From a checkpoint of a small mixture-of-experts model trained on Wikipedia.
Size: 12 layers, width 512, vocabulary 32000, 181M parameters.
Experts: 96 experts in each of 11 layers, 96 squared leaky ReLU neurons an expert, 6 picks a token.
Training: a variant of Adam for the experts, 4113 steps.
Below are experts of layer 3 (counted from 0) of a mixture-of-experts language model. Rows are named router (the router's row for the expert), down (a neuron's output weights, with its number) and show model dimensions 256-511. Each number is 50 + 12 x the weight over its row's rms, rounded and kept within 0 to 99.
After each expert's rows: "comes before" lists some tokens at least twice as common just after its tokens as in all text. This comes from a sample of Wikipedia text that the model never trained on. Tokens count by the router's weight.

# expert 75
router:59 60 34 53 35 37 42 52 49 43 44 48 53 55 49 48 38 49 53 49 09 68 41 44 59 66 64 66 41 42 50 44 43 70 55 41 58 62 72 60 46 38 62 75 42 37 46 32 56 54 61 43 42 50 59 22 74 47 66 61 48 48 47 56 42 41 68 46 75 54 25 65 43 50 63 48 53 41 47 49 39 54 46 49 43 52 62 48 48 61 43 36 36 45 48 52 71 49 41 52 34 37 50 65 50 57 26 43 34 62 62 40 41 41 48 46 66 66 46 36 73 46 55 63 64 41 39 64 61 66 46 52 56 45 53 75 40 63 49 59 68 46 44 51 50 26 56 54 58 43 56 36 45 17 44 40 43 49 61 45 50 33 60 60 56 12 50 30 35 70 64 45 44 42 64 59 48 51 43 82 32 70 61 53 55 19 40 25 40 52 65 62 56 58 29 70 42 51 65 61 33 40 62 77 48 48 48 40 43 62 56 65 29 44 36 57 47 35 62 47 49 65 78 43 57 60 58 50 58 38 55 41 57 53 36 57 33 58 42 35 55 49 58 56 52 29 36 27 48 62 57 48 72 63 50 50
down0:41 52 53 43 45 57 63 83 54 61 39 46 66 67 72 47 40 45 40 51 46 69 46 49 25 54 44 49 36 49 61 74 37 51 57 49 47 37 47 41 50 52 50 55 40 64 32 48 79 53 68 58 51 71 54 60 54 55 63 66 53 59 75 50 52 39 66 45 62 39 52 56 37 54 57 39 51 50 33 63 51 26 58 60 53 36 61 43 59 31 30 37 42 66 42 45 39 39 62 49 59 25 40 50 55 53 54 53 32 72 42 53 18 33 62 60 54 52 51 60 29 44 48 74 64 50 36 54 55 33 61 56 55 31 52 64 39 59 60 52 49 52 40 52 35 49 48 46 34 55 60 64 37 40 53 59 30 67 66 45 47 64 64 38 70 59 40 50 53 30 63 54 65 49 42 51 40 53 44 60 49 62 42 63 61 58 50 50 57 48 40 39 40 54 28 54 27 47 56 52 60 24 52 59 48 77 44 63 38 43 33 57 34 47 38 48 49 39 55 33 42 67 58 59 55 47 52 57 50 62 27 42 61 49 38 64 40 28 40 58 61 52 39 55 49 60 61 53 59 68 62 37 63 38 47 31
comes before: ":", "\n", " |", "==", " ==", "==="

# expert 16
router:53 38 57 43 54 47 58 60 47 27 61 52 55 44 40 65 47 41 62 63 50 48 35 40 70 74 62 30 55 49 71 35 57 48 46 45 48 51 49 35 67 39 47 26 40 51 49 73 68 33 46 35 52 62 73 34 45 36 53 41 57 62 29 50 29 54 82 44 31 60 56 44 65 39 23 73 68 49 59 53 37 41 57 62 37 53 49 46 38 43 60 52 47 45 56 45 55 46 42 64 62 55 34 66 46 51 40 39 63 62 72 35 58 45 51 45 71 35 39 45 52 55 63 40 59 45 65 54 56 48 16 60 41 61 51 52 65 56 55 58 84 29 51 62 41 41 77 44 42 59 57 51 30 36 63 45 34 44 53 59 51 56 44 50 16 46 57 35 58 30 51 41 52 46 55 30 69 44 69 50 51 52 56 34 56 55 47 51 67 50 57 66 34 62 28 62 52 86 39 41 40 55 49 49 23 38 49 35 38 50 40 87 54 55 33 63 61 27 41 66 45 54 51 58 54 61 49 55 71 50 37 53 57 61 52 37 81 59 59 53 71 15 54 52 45 66 54 43 48 48 66 62 44 58 51 59
down0:54 42 41 54 60 63 45 68 58 39 66 69 63 69 60 49 68 83 39 57 46 53 44 65 53 37 62 43 44 46 30 67 62 36 50 61 41 68 47 25 53 37 66 57 58 54 29 68 77 57 42 35 59 49 61 46 38 25 48 39 59 57 54 42 38 69 38 62 47 51 40 46 44 33 39 61 49 51 36 48 58 59 36 47 24 34 45 57 55 44 52 42 41 44 54 63 58 70 41 55 53 40 27 34 58 57 55 31 45 66 64 34 37 32 56 49 72 52 50 54 75 32 42 65 74 58 62 61 49 41 43 35 48 33 39 54 46 44 38 44 56 44 42 43 60 65 52 54 48 24 72 75 53 35 67 40 45 42 54 56 40 50 42 53 56 46 32 32 48 59 48 49 68 43 41 36 61 42 61 62 30 57 43 35 54 50 39 49 48 55 39 46 73 56 57 63 60 49 77 31 42 31 31 51 56 50 59 45 42 47 49 53 64 52 40 39 56 38 43 59 46 58 51 65 46 39 91 33 42 53 61 61 40 51 47 61 46 51 48 42 50 61 66 50 40 39 48 60 44 39 44 46 44 43 49 33
comes before: " the", " to", " a", " his", " her", " him"

# expert 40
router:46 44 40 53 59 54 48 82 59 39 56 34 38 71 22 56 29 41 61 60 57 55 36 51 57 76 69 35 61 46 40 61 50 59 39 37 80 64 52 62 48 37 53 52 46 57 59 55 60 33 61 56 43 66 40 59 59 43 50 44 67 70 42 61 61 42 51 47 51 77 58 25 50 50 61 59 58 61 52 52 58 61 55 63 36 49 49 53 37 56 48 51 32 57 44 50 67 56 53 48 46 46 52 57 34 37 54 46 54 71 81 42 58 51 54 52 63 21 36 46 52 59 50 54 51 38 66 72 66 67 31 72 55 64 44 34 76 56 49 45 76 53 46 49 49 48 78 56 51 67 59 32 32 53 60 70 35 45 47 51 50 55 48 56 47 34 71 32 31 37 44 35 48 43 51 42 58 61 40 45 73 38 68 33 65 47 58 47 46 47 73 49 44 45 42 58 51 88 45 34 66 44 45 47 30 55 36 40 40 52 53 65 60 42 19 54 35 44 41 54 34 50 41 53 39 50 78 58 56 27 53 44 57 36 55 30 48 50 45 54 74 52 57 43 50 42 62 27 46 48 49 46 52 53 53 49
down0:64 57 42 39 44 43 60 63 38 61 82 59 65 28 47 57 37 44 70 54 38 44 54 15 55 49 51 57 46 37 39 34 54 33 46 37 44 55 63 48 60 44 40 58 43 60 43 38 54 45 57 48 75 63 45 78 60 42 40 36 49 44 49 35 17 56 44 42 46 57 62 37 42 49 37 59 59 47 51 57 32 45 63 52 55 52 56 38 54 43 33 51 54 56 65 53 59 42 47 70 57 49 44 42 40 51 18 21 30 46 42 57 21 32 72 51 61 56 65 58 49 54 61 66 63 48 59 56 43 60 52 49 49 46 69 42 30 66 42 68 50 59 51 46 56 50 35 56 52 55 47 42 20 59 58 24 47 58 61 55 75 43 60 43 18 73 30 53 73 48 41 74 39 32 67 37 46 64 41 46 48 48 57 50 33 55 61 53 39 58 39 53 55 37 52 37 76 54 52 52 42 49 38 50 36 39 34 52 74 61 48 61 36 59 66 42 41 61 54 27 45 52 42 45 53 51 47 52 68 44 60 65 59 42 58 58 45 40 25 30 58 62 55 37 28 37 50 63 52 58 49 32 26 48 44 62
comes before: " to", " by", " in", " as", " the", " on"

# expert 61
router:49 29 51 48 56 43 46 76 45 49 58 55 52 76 34 35 38 19 55 50 61 58 30 60 58 64 73 46 40 44 50 47 46 75 49 40 73 60 66 58 58 19 47 40 59 52 66 37 56 35 52 32 71 72 56 63 56 37 53 36 63 56 34 78 32 41 48 45 31 51 49 37 38 50 44 55 55 52 57 48 32 51 64 68 33 55 48 56 50 37 64 53 38 54 55 54 62 40 62 36 67 52 51 66 40 35 39 46 48 46 81 54 47 55 77 62 77 39 40 52 42 45 64 42 61 37 60 55 50 56 60 74 45 62 61 35 78 47 43 57 71 50 48 54 44 35 74 52 45 57 57 32 27 39 48 59 45 46 48 50 60 31 48 37 18 32 57 26 30 24 46 54 46 40 55 37 63 63 56 50 65 52 68 35 62 52 37 40 54 34 49 68 25 39 59 57 36 70 43 21 45 52 47 65 18 55 41 47 54 45 48 72 38 59 35 56 47 39 44 34 37 71 37 51 60 52 49 59 65 42 54 53 40 42 65 51 62 60 46 60 53 53 44 73 60 40 65 38 48 59 51 55 51 39 48 54
down0:53 75 38 76 63 25 56 38 45 48 62 55 55 56 37 37 73 57 55 66 44 50 30 43 54 59 54 40 44 27 53 39 51 57 63 63 51 55 53 75 53 64 36 36 69 36 57 54 52 54 58 37 35 44 39 67 53 39 52 44 49 51 65 56 22 51 49 53 65 44 62 59 39 43 46 46 48 62 55 51 41 70 34 62 52 46 58 57 45 52 66 34 62 38 63 61 66 40 42 66 66 43 60 62 40 55 44 54 45 42 58 55 61 47 50 76 52 55 55 46 60 37 59 53 44 35 40 15 55 44 67 56 57 57 46 27 52 39 50 66 52 38 38 67 71 54 40 25 35 38 38 36 71 39 38 33 49 33 50 56 61 31 50 64 26 52 56 44 61 58 43 52 55 27 52 53 55 48 39 45 42 53 62 57 49 64 36 48 65 46 50 57 42 59 56 48 67 55 49 35 51 72 53 60 22 29 63 70 48 47 46 51 45 47 57 58 30 42 45 64 51 44 68 33 45 31 45 50 64 57 72 57 59 43 31 41 46 56 47 55 52 46 57 53 38 54 55 52 53 42 47 55 54 54 55 56
comes before: " the", " to", " a", "ing", " in", "ed"

# expert 63
router:53 62 38 49 47 59 50 59 50 39 48 36 34 72 37 65 53 40 71 49 42 52 41 31 65 66 51 65 55 60 69 24 61 57 37 46 65 61 75 38 47 40 35 54 55 61 31 47 61 55 66 52 57 63 62 37 71 56 56 60 59 51 40 37 58 56 75 47 41 58 15 44 35 39 54 73 53 67 39 47 35 68 54 55 51 47 61 58 50 33 41 45 55 52 48 62 63 46 49 61 26 37 21 70 49 46 44 41 32 38 46 48 53 48 46 47 79 34 53 36 72 50 51 55 42 51 58 47 49 63 33 71 56 54 73 61 51 45 48 44 71 15 44 78 47 42 53 64 51 72 68 66 43 39 61 31 65 55 53 32 54 46 50 58 54 44 40 55 60 49 60 43 31 53 42 39 49 70 59 46 39 51 63 45 59 36 61 53 41 53 48 32 56 56 45 67 48 44 51 55 18 52 41 62 34 45 64 50 46 55 57 60 56 36 56 55 41 30 47 50 60 52 64 52 74 31 55 52 45 59 43 47 56 49 39 49 51 39 45 54 59 33 36 40 64 53 55 41 53 49 47 66 41 37 52 45
down0:51 36 56 45 59 47 64 42 49 42 54 58 53 57 49 66 58 44 59 47 33 60 50 58 82 27 28 80 46 72 34 53 50 39 40 61 41 39 45 42 53 86 38 48 41 57 60 27 41 66 48 35 58 59 46 63 43 32 68 45 48 58 34 43 44 56 55 54 61 45 47 56 65 66 60 25 61 49 61 43 29 48 41 60 52 63 50 61 38 61 42 44 13 26 53 15 61 42 31 43 58 46 41 43 44 54 44 64 62 52 78 57 42 58 43 51 46 55 46 60 55 43 54 50 54 52 30 52 59 41 30 69 62 58 66 36 51 38 59 51 43 46 53 35 29 62 24 59 54 59 43 29 57 54 49 61 48 53 68 10 39 58 35 50 55 46 19 42 34 45 27 51 67 50 42 60 58 47 43 32 26 38 40 51 44 67 59 62 51 59 52 36 47 76 47 51 60 48 61 54 55 67 40 40 46 47 54 54 61 36 47 48 51 62 34 43 59 25 78 61 36 53 51 61 59 55 52 58 52 17 48 40 69 32 50 64 27 63 54 60 34 42 50 42 35 46 74 46 35 50 27 50 42 42 37 56
comes before: " |", ":", ")", " /", "·", " km"

# expert 9
router:37 57 36 52 56 54 29 57 47 64 56 41 47 43 48 68 57 36 38 51 41 51 45 29 62 58 49 41 54 44 50 39 56 44 39 46 47 66 67 45 48 40 44 62 51 58 47 44 44 79 44 42 38 59 45 24 69 58 63 59 57 47 51 36 63 51 47 48 48 79 49 37 54 35 50 78 51 58 40 46 39 69 58 68 55 44 44 38 54 51 42 44 36 89 40 57 58 60 57 43 52 56 51 73 68 45 53 44 50 44 41 26 49 36 65 51 58 38 48 49 45 51 52 61 32 65 45 60 48 48 25 39 46 32 41 51 55 64 57 45 80 32 61 55 50 62 66 39 40 67 54 61 37 34 57 32 58 49 58 64 70 35 46 47 50 26 53 54 34 64 46 50 29 65 49 60 52 61 38 63 49 61 56 71 50 46 54 49 38 49 47 63 48 44 47 47 65 39 51 51 27 54 30 71 37 36 32 51 64 58 49 53 41 29 47 58 46 50 46 32 70 39 54 52 54 39 69 60 69 61 62 26 70 43 33 44 45 38 55 52 82 48 44 47 60 54 54 17 59 55 71 53 48 39 40 36
down0:43 51 49 61 37 41 36 48 62 37 43 36 41 53 25 52 51 65 42 53 51 54 40 47 47 41 44 44 42 70 72 70 63 42 54 56 61 63 67 37 45 68 56 34 15 40 59 54 35 50 37 64 27 58 42 36 25 39 55 55 61 44 58 34 41 50 36 48 51 71 50 49 37 35 48 52 57 55 51 43 49 40 43 76 48 47 60 33 60 50 35 33 51 48 59 57 69 52 59 55 60 55 53 39 62 58 21 62 39 41 60 41 58 59 42 72 54 55 77 55 43 72 59 54 34 53 48 46 41 71 50 48 34 58 45 12 24 45 43 65 21 23 57 49 43 36 23 55 64 49 59 38 45 52 57 36 54 47 42 38 24 53 42 55 56 46 42 39 29 27 45 50 63 49 62 44 59 54 38 50 48 51 63 70 43 71 31 49 55 58 58 63 41 61 51 30 56 43 54 34 35 55 80 63 49 51 57 21 66 53 54 47 59 49 23 55 47 52 53 45 44 38 42 76 33 26 38 49 44 35 67 74 66 39 62 45 44 47 56 41 36 50 50 61 50 66 49 48 48 59 43 49 55 19 51 42
comes before: " |", ":", " ", " (", " Total", " %"